Weights of a small mixture-of-experts language model, trained from scratch on English Wikipedia.
Size: 13 layers, width 128, vocabulary 16384, 6.53M parameters.
Training: 264M tokens, 8048 steps.
Below are experts of layer 4 (counted from 0) of a mixture-of-experts language model. Rows are named up (a neuron's input weights, with its number), down (a neuron's output weights, with its number) and show model dimensions 0-127. Each number is 128 + 32 x the weight over its row's rms, rounded and kept within 0 to 255. Numbers have three digits each.
Before each expert's rows: a language model's description of what the expert responds to; "mostly gets" lists some tokens that are sent to it at least half of the time. This comes from a sample of Wikipedia text that the model never trained on.

# expert 2
Description: Commas, periods, semicolons, table bars and line breaks ending clauses, list items or rows, such as after "infinite;" or "No.".
mostly gets: "\n", ".", "| ", ", ", ". ", "; "
up2:118149177068085105135176099120089119098153152102114162103139170095150153083157128117125079101083179117143181107127118143100122093127138049116120164129132121140137118149107088146158088155172138135092147101102112141122164057119103112154114171088117142189114146178019127094104132120157061190208108134119140113141148122080132100174148139105139114098137162103106068089167156119179114081113
down2:141113132107145084167096126090130080184096078124123119113132067132151156123147139137107193116144156117104081209153194153109179024153142132116092184094140095134153143141085126116124128054127147122086120109105140127150127128123135059114140133124127168164140168141107132099072227065147114122173156123164105151136133145029127129150090097121154166119117164113107137142162150131115127108107

# expert 0
Description: Capital-letter codes, abbreviations and digit chunks in tables, routes, race results and stats, such as SIL, 306, 3:29.
mostly gets: "C", "F", "R", "E", "c", "25"
up2:116088143105141050146129126136133116142117208181144167140130130133115075142153135160148123211100130151146135202112172134119194107064130153145128145147117118092109152151124114173184132130134180091123105167086128106136153115120174145141156120128115164165123079124159086205121146059169108173140186146148153129121045088144145093116130118113108141127128155157103115160148136123139051144042
down2:131089142115167172113109149184104141096127150176080172106130076113097114151159119163150112161106121130154116230087119155131155066166138139116129157120111154138142142147077182062071099121110110176115172108144189132125143142136152118162156153095106102119134105131137125085105107071147173132142096129128128116069116173042093174188110137119155051132169117065109116126100097113130063130142

# expert 3
Description: Articles, prepositions, conjunctions and auxiliaries in running prose, such as the, a, of, in, is, whose.
mostly gets: "The ", "the ", "in ", "of ", "a ", "by "
up2:119135106163152142116126165118140161123101119127106052182137118144099073177100115122069113211151148121131135092211116180076159078136146133117183193152130142148127134149097185187157123076114082134133115116136078141094107092121059085113152124110133137144089124115091076049070088188176153148104141126143186122154118118116131164095070151130109108115119141137141135160116096100127127119085
down2:105104133093081153172112131094110134080099149142103214048084150091185113103217098135143102098102158117134079147135137084077107171186101115135079120134115103162128110121106105116125095113105133126078126186091144145159133202111145140102158058125062120108125148110160158148112171143087138113161115142109096191135122158117160120174113167157149172147073159174112148136162079125147156122118

# expert 5
Description: Capitalized or letter pieces of non-English names and places, such as Ber-trand, Tak-ashimaya, Mul-țescu, Lub-an-ie.
mostly gets: "K", "H", "T", "z", "os", "Z"
up2:109149197119141113119141107186114143144150128120173115136173134145090120138174081115089131090120138156111146168045113153157150118152112119078121159196116151111175126162112119110128134102153105077066128116135059154097115173144145136052147105163163067068131171146162139150161138087140132130067173143144122069077098161108162125145165109157147131072134179152119110101154075197074109147124
down2:140074137091088174171145088190127151122114148066108088136095072135180153128185101164130097136135073129136142156168088134104134156155136060116063147164137141090151109135128106140161194181100121087132162098186095150151069136059121152122132102108186138072054164173102113136115170122150138119132115134101156108165142154113168122137114140085132108133061157189101106166093117111129161126145

# expert 1
Description: Lowercase word fragments inside or ending longer words, such as subst, franch, resc, tend, Ethiop-ia.
mostly gets: "re", "st", "it", "sh", "ed", "ent"
up2:147114099173159166107117067158191104051092121115128081127125092182122178085201107122092097157133123112119159189120158086175162149149122208165090130123076116186170159153132140090148113150122147165124103090155189138177123092096141141118175061117113186159078107122144108122103092121135108138096107111103159112168067142137099075150152152142107080152125143133117132144091140115099086144110
down2:121151091135110185093148049140174145171095105131112164125170129141086147135079173093133135159116092146125073100163112058151190144164028099158115189122132093146103125109149140095125148130138129120112120105137129110165200107106153143147118174155136106168127136115159107203068154123142145103110131168145096084104084133219051152159154079101113152104128137156135113093110139113147117109103

# expert 7
Description: Single digits ending numbers in dates, tables and scores, such as 196-8, 27, 15–32–2, with some stray CJK bytes.
mostly gets: "0 ", "4 ", "91 "
up2:117105152119132115153144169135123140145125144162142123231136221142110151135083130134128065166160090070084149129151139075153075079097147126149046146168122113148082152057105114140143074113124114096130113119124171118117124132136176100071159124155130154162154087139105160088145140131115066132085175113164185060153136117100109132117111139148090096083124145160127170094183112119157132151180
down2:119204128168138101172139162170194125101116102172048081104165154163104206144143148115185110104145170091104104105116153103210152176155139139093097099127095116182157106109117114120165099144146128083128192156157150107074076138106126079112131124157152135114136097106105106138086131067166150131142136091132115121163099135129122127156133211089110128126135152040105143095171155130115147120118